{"positions": "rope", "rope_theta": 10000.0, "init_std_qkv": 0.0456, "weight_decay": 0.0, "warmup_steps": 200, "final_lr_fraction": 0.1, "max_seq_len": 512, "doc_mask": true}
Below are experts of layer 2 (counted from 0) of a mixture-of-experts language model. Rows are named router (the router's row for the expert), gate (a neuron's input weights, with its number), up (a neuron's input weights, with its number), down (a neuron's output weights, with its number) and show model dimensions 0-127. Each number is 50 + 10 x the weight over its row's rms, rounded and kept within 0 to 99.
After each expert's rows: a language model's description of what the expert responds to; "comes before" lists some tokens at least twice as common just after its tokens as in all text. This comes from a sample of Wikipedia text that the model never trained on. Tokens count by the router's weight.

# expert 33
router:46 52 50 66 35 40 50 47 61 56 46 40 48 41 45 54 47 30 51 38 38 52 40 46 74 50 46 42 34 49 38 49 32 60 35 45 49 66 58 40 49 34 58 46 51 53 35 56 59 60 53 41 45 53 83 40 32 41 59 54 60 45 50 55 58 36 48 47 36 56 40 42 69 50 60 27 49 45 41 73 54 55 40 46 53 45 53 59 59 39 52 41 53 55 49 52 52 49 64 42 55 33 38 52 39 45 47 52 33 48 60 47 34 57 41 56 38 37 43 46 41 58 44 39 77 59 53 42
gate0:52 54 45 50 35 44 63 57 54 52 52 51 62 54 53 54 51 67 54 49 53 73 50 35 39 65 40 34 43 37 50 45 52 49 44 38 53 65 41 48 37 45 40 53 51 46 57 44 55 55 56 52 51 39 68 46 60 31 41 47 58 33 46 61 45 63 46 53 66 48 50 44 44 37 33 42 71 54 47 67 69 47 46 47 58 49 60 48 48 58 40 48 53 54 27 45 61 29 53 39 45 51 34 35 27 55 59 45 43 33 48 54 63 52 25 49 54 46 74 48 51 45 41 46 59 35 61 65
up0:46 36 32 46 52 36 49 43 66 63 56 43 47 38 59 62 60 55 69 34 53 59 70 52 59 45 46 53 36 64 46 56 69 52 52 51 51 65 33 40 44 58 58 54 51 46 42 30 61 50 57 53 59 48 55 55 63 37 57 38 43 40 61 46 38 61 40 51 59 56 44 41 49 63 48 49 57 64 52 44 66 45 29 45 41 47 40 50 35 62 53 68 62 43 45 55 57 42 64 36 41 36 29 53 65 53 44 44 56 42 57 32 52 47 46 45 72 64 58 63 48 52 35 53 51 63 64 53
down0:63 44 43 38 57 32 35 46 54 62 52 29 63 60 49 49 62 41 66 57 54 66 43 39 55 41 53 47 56 55 45 42 41 44 30 54 46 44 53 54 55 39 55 62 51 46 54 48 66 55 31 43 57 51 38 36 51 64 59 42 41 40 58 43 56 64 57 66 52 60 77 35 27 62 48 48 57 46 51 64 46 43 37 43 50 43 57 45 56 52 47 55 48 72 62 62 53 60 56 40 71 51 27 38 38 57 46 60 56 46 64 41 57 35 37 57 53 49 31 58 54 45 42 39 42 49 48 47
The er piece ending words or stems, as in Orbiter, formerly, Southern, Lawyer, plus month names like October, May, January.
comes before: " 19", "n", ",", " of", "v", "al"

# expert 3
router:64 51 59 54 31 31 62 46 59 51 64 48 58 40 55 56 41 43 53 51 47 41 44 45 54 40 51 50 48 37 15 47 44 62 59 44 43 63 72 40 50 43 65 57 59 57 48 61 62 62 28 55 60 53 67 44 35 37 54 46 61 43 50 38 47 39 50 51 60 43 37 47 49 46 29 45 66 52 42 57 47 42 55 24 55 60 43 47 59 58 40 46 64 49 64 29 54 52 51 47 39 29 41 53 53 64 64 65 47 47 59 38 36 46 51 56 51 47 54 48 33 45 58 57 50 53 52 47
gate4:45 56 56 51 55 56 46 46 60 47 53 50 40 42 31 67 49 58 44 29 43 55 55 54 54 42 67 45 42 31 44 44 44 44 62 43 35 55 42 50 59 61 44 69 55 41 46 34 47 35 46 70 45 55 50 45 52 45 62 67 48 75 54 45 52 33 54 61 54 55 44 49 55 68 67 48 42 67 52 59 50 30 59 54 41 34 65 38 50 40 57 31 47 58 53 28 54 49 48 64 51 59 52 43 66 55 60 64 61 46 63 46 53 63 49 55 53 52 52 54 39 50 36 40 56 22 40 52
up4:49 55 50 57 50 51 53 45 48 54 66 47 46 55 47 23 56 30 41 55 37 41 57 31 56 46 30 45 49 55 59 46 38 40 52 57 64 48 49 47 47 63 53 57 56 63 66 56 36 48 51 57 47 43 56 48 58 40 55 66 73 62 50 64 60 68 54 43 43 51 48 55 45 33 47 47 48 40 65 63 52 34 30 36 51 50 50 68 47 52 44 54 44 58 50 70 36 60 53 33 38 49 45 52 39 51 47 53 43 48 61 54 57 43 50 57 68 35 60 71 71 55 23 54 37 52 43 44
down4:51 57 63 68 74 49 71 59 57 50 60 45 59 48 28 51 61 69 47 37 52 54 35 53 62 47 49 36 59 67 34 45 58 45 47 32 51 47 61 35 52 50 55 56 51 55 46 39 43 26 54 39 51 45 32 57 46 55 56 30 59 49 57 47 44 50 40 55 64 51 32 50 71 68 55 52 46 46 34 47 49 67 53 61 58 49 46 45 45 50 49 52 52 62 57 62 34 45 52 43 37 50 56 49 47 64 58 36 38 37 54 48 35 44 49 34 64 49 55 34 52 54 53 69 48 49 36 65
Bare space tokens between words in running prose or tables, as in monumental architecture, district judge, recoilless rifle.
comes before: "s", "e", "com", "ne", "ad", "app"

# expert 28
router:49 51 64 61 47 55 65 40 58 55 68 43 42 29 50 67 72 38 47 39 33 45 41 50 59 45 42 41 52 47 42 43 37 57 57 53 41 49 65 61 48 60 62 41 59 62 55 52 54 63 43 60 36 48 62 30 49 41 44 60 61 49 40 42 44 33 49 53 55 64 30 35 55 54 28 45 59 48 30 70 47 60 44 38 65 52 53 56 61 64 38 50 60 52 51 37 60 60 53 62 50 34 35 45 56 57 46 63 45 44 46 59 32 56 46 48 50 41 56 40 52 48 35 40 65 58 59 55
gate16:47 64 34 56 58 57 48 55 36 58 53 45 43 44 33 45 30 56 51 27 34 61 50 54 38 42 45 48 45 44 44 49 52 30 43 50 57 37 52 32 56 64 54 42 48 40 59 58 49 70 33 70 48 43 63 33 40 59 58 50 53 42 35 44 30 58 47 57 49 51 42 39 46 46 46 52 54 56 59 51 48 59 28 51 55 27 40 70 72 54 52 41 62 36 41 61 47 48 47 57 51 43 42 59 63 43 64 63 52 55 45 36 58 37 62 56 40 55 62 40 51 51 49 37 50 70 52 48
up16:60 67 61 36 52 53 62 29 47 49 46 51 58 45 61 43 63 60 51 54 55 36 55 47 52 35 43 54 27 72 57 53 41 68 54 54 56 48 58 60 43 37 41 61 52 66 48 40 34 43 70 52 55 30 62 47 57 52 63 65 56 47 41 44 40 71 35 54 42 42 45 52 49 39 54 65 64 60 57 66 35 49 46 58 39 41 29 50 50 58 47 61 52 46 43 47 52 43 54 62 17 36 40 40 45 54 42 42 53 30 58 45 51 54 52 44 51 52 48 58 47 56 55 60 43 36 59 55
down16:46 59 31 49 37 33 55 39 61 53 61 41 54 44 36 62 69 50 64 47 51 51 40 55 44 49 64 45 39 60 56 47 58 66 49 51 57 67 56 44 67 35 39 50 49 65 47 48 42 43 55 66 44 66 61 38 51 66 70 57 37 37 45 62 63 57 61 71 47 52 56 59 44 53 62 60 42 55 43 61 46 63 31 49 49 31 58 48 47 34 45 55 46 50 29 55 61 46 40 65 46 40 40 46 47 39 38 55 66 59 49 35 51 43 48 46 55 43 35 41 49 50 50 55 62 45 70 63
Space-preceded numerals in tables, dates, scores and lists, like 1, 2, 19 in year splits, May 24, or 28 yards.
comes before: " |", ".", ",", ";", "–", "th"

# expert 22
router:59 49 54 54 31 37 64 38 62 43 70 45 66 34 56 76 47 39 42 59 45 58 51 39 58 39 42 52 32 53 56 62 53 63 52 39 47 47 49 43 52 47 42 42 66 47 56 59 56 60 32 48 42 39 64 41 45 61 43 48 47 50 50 41 42 55 47 51 54 51 36 51 52 53 52 57 55 35 49 75 48 39 58 52 58 56 66 53 49 61 50 29 46 56 66 50 42 50 66 50 49 52 59 55 53 40 67 53 27 69 47 45 27 64 48 57 54 52 33 42 37 63 44 47 68 65 44 42
gate0:54 54 47 58 61 62 40 60 55 64 60 39 35 33 61 47 48 42 38 62 44 55 55 43 53 67 44 39 30 68 48 64 57 35 47 52 53 50 37 47 39 58 40 67 42 56 44 43 41 54 45 58 19 38 68 45 45 72 65 68 52 40 59 59 65 37 62 49 44 54 53 39 60 55 65 46 53 52 41 52 37 64 28 49 36 71 52 56 37 56 56 27 51 45 42 42 55 47 50 49 54 56 52 62 49 47 57 54 48 46 52 45 53 64 50 54 54 47 26 45 51 51 58 58 53 40 56 41
up0:44 63 57 35 41 57 37 68 67 51 44 60 46 52 38 59 48 45 33 71 49 45 42 55 62 62 41 44 47 41 48 40 51 53 58 51 33 48 54 56 50 61 50 48 46 40 44 44 50 29 40 51 43 57 67 52 66 60 42 63 48 49 45 43 72 45 43 62 53 49 44 39 47 38 44 46 61 61 58 35 51 15 51 51 50 40 69 45 61 36 48 53 62 49 53 67 54 55 71 65 44 32 58 70 59 38 54 56 53 46 60 62 48 47 53 38 55 47 47 52 58 52 68 40 49 43 61 65
down0:37 63 42 45 48 28 61 52 49 59 63 42 47 53 45 53 66 25 54 32 49 55 37 40 47 27 44 51 60 60 51 53 54 48 51 56 33 60 52 59 56 43 42 49 40 43 45 58 47 40 52 75 53 54 61 49 42 67 56 39 53 44 45 48 66 37 49 65 57 62 43 47 44 52 55 49 42 45 48 62 59 62 49 56 47 63 31 60 37 58 37 46 36 44 52 41 39 58 53 41 13 57 50 45 66 51 59 48 49 51 48 53 45 49 65 39 54 56 48 37 53 76 48 48 48 45 31 42
Middle-of-word fragments like et, ter, ver, em, mm inside ordinary words and surnames, such as wiretap, Everett, Silver, monastery.
comes before: "s", "ed", "ing", "y", "ial", "ic"

# expert 53
router:72 46 46 52 48 45 65 53 57 53 72 36 56 39 59 61 56 53 48 57 26 51 39 44 67 35 47 39 48 49 47 39 46 39 47 39 38 48 55 37 43 36 55 33 61 57 40 67 59 56 37 43 53 34 64 51 48 44 49 49 67 45 45 62 50 31 49 48 44 62 28 31 48 41 44 37 63 47 34 56 50 37 59 49 48 46 61 69 41 47 41 45 55 52 52 36 50 43 58 62 48 44 39 43 51 69 43 69 41 57 69 50 43 60 49 60 61 53 34 52 39 53 38 42 48 56 65 52
gate16:64 46 39 48 48 45 42 36 45 74 52 53 42 60 62 50 53 45 39 52 54 34 54 34 59 49 52 50 47 52 52 47 59 48 41 44 72 62 43 57 51 35 59 80 49 47 40 50 55 52 60 32 51 62 56 37 59 64 63 42 47 54 57 49 54 62 45 52 52 36 60 53 50 48 47 55 45 56 60 49 46 57 48 50 36 45 37 53 47 67 54 60 58 65 58 70 47 71 53 45 45 49 39 55 51 52 54 54 38 49 54 62 48 79 70 43 49 46 53 35 45 63 56 83 55 60 70 61
up16:39 59 38 60 63 42 57 50 38 41 52 41 44 55 32 38 40 47 52 47 46 38 58 66 54 61 58 44 48 50 44 38 33 44 60 53 34 54 54 38 47 64 47 49 40 50 70 53 49 39 39 53 52 34 53 56 44 51 57 63 58 47 47 53 52 39 48 28 42 72 41 60 55 48 52 55 47 37 49 37 48 36 52 64 84 44 66 46 60 39 38 55 54 33 49 51 49 36 61 72 38 50 44 52 40 49 35 56 68 36 70 58 43 35 40 44 66 51 59 61 57 60 48 52 57 64 51 49
down16:55 58 45 67 49 47 69 64 53 50 42 31 49 40 46 37 49 50 34 43 48 51 62 71 51 34 52 57 30 59 40 51 31 42 47 61 44 43 63 40 59 53 32 42 43 61 39 46 58 58 37 50 58 47 44 55 63 44 52 45 26 54 43 55 61 52 54 53 37 62 46 55 55 58 39 49 50 33 54 54 60 34 29 22 49 49 56 45 67 39 56 50 44 49 50 53 45 47 63 40 42 72 46 58 41 49 37 44 55 60 39 67 33 66 41 28 45 45 43 45 48 57 48 48 57 58 48 53
Lone space tokens in table cells and indented lists, and single digits in scores, statistics and numeric table entries.
comes before: " |", "%", "•", "-", "†", ")"

# expert 18
router:53 57 57 49 37 55 61 43 70 56 62 39 38 37 61 59 44 46 45 65 45 39 42 49 59 58 54 56 52 46 24 48 47 56 62 32 46 62 69 50 61 37 51 43 56 35 49 59 53 71 36 41 44 39 60 40 52 56 41 68 49 36 44 42 46 40 47 46 52 54 47 53 55 56 40 42 48 47 30 56 49 52 55 37 52 53 53 51 49 72 42 60 57 62 56 50 48 53 56 59 34 56 45 60 58 41 48 58 44 57 54 23 44 57 27 56 64 29 68 42 55 35 49 34 69 63 47 55
gate12:48 43 33 53 46 43 59 49 57 53 53 43 59 50 63 53 40 61 48 66 31 79 73 61 80 57 54 57 50 40 40 40 64 31 62 37 51 45 46 53 43 53 53 51 36 56 66 54 48 63 52 63 42 42 52 49 58 53 51 45 59 59 34 44 47 46 46 32 58 53 41 43 67 66 31 48 42 53 44 51 55 50 57 46 58 54 64 41 53 40 68 47 59 40 39 55 49 40 58 66 49 40 31 29 51 42 49 53 51 40 71 45 45 67 51 50 51 55 52 60 53 36 42 59 34 49 45 50
up12:50 63 60 47 59 62 43 53 44 45 65 48 46 41 33 55 57 42 38 36 58 43 36 53 41 51 36 63 61 64 55 51 43 54 37 61 66 64 49 56 56 44 56 30 52 60 49 74 60 46 56 44 42 64 44 56 48 44 58 55 55 58 63 73 47 58 56 49 60 61 59 68 55 46 44 59 49 44 52 56 37 34 48 59 32 54 48 71 43 43 40 66 58 57 55 55 37 41 69 54 39 55 69 43 43 40 47 40 58 49 46 39 66 47 62 41 58 59 53 32 42 76 50 50 62 54 38 45
down12:52 37 71 51 56 59 56 49 41 76 39 49 44 50 44 39 45 37 46 52 44 43 39 35 54 45 32 57 58 51 62 44 48 62 45 42 46 51 66 58 33 63 36 45 45 40 52 57 47 52 47 31 61 45 62 43 48 44 56 39 64 58 60 60 57 60 47 64 44 61 53 57 46 67 55 49 52 50 57 61 48 43 56 49 58 50 40 54 45 42 68 54 32 54 54 38 42 52 58 45 60 50 40 75 62 30 50 58 20 53 64 69 60 50 45 51 36 49 47 33 29 51 46 62 51 58 61 44
Capitalized two-letter syllables opening names, such as Ma, Mi, Jo, Je, plus the vi in behavior.
comes before: "d", "s", "n", "x", "ch", "g"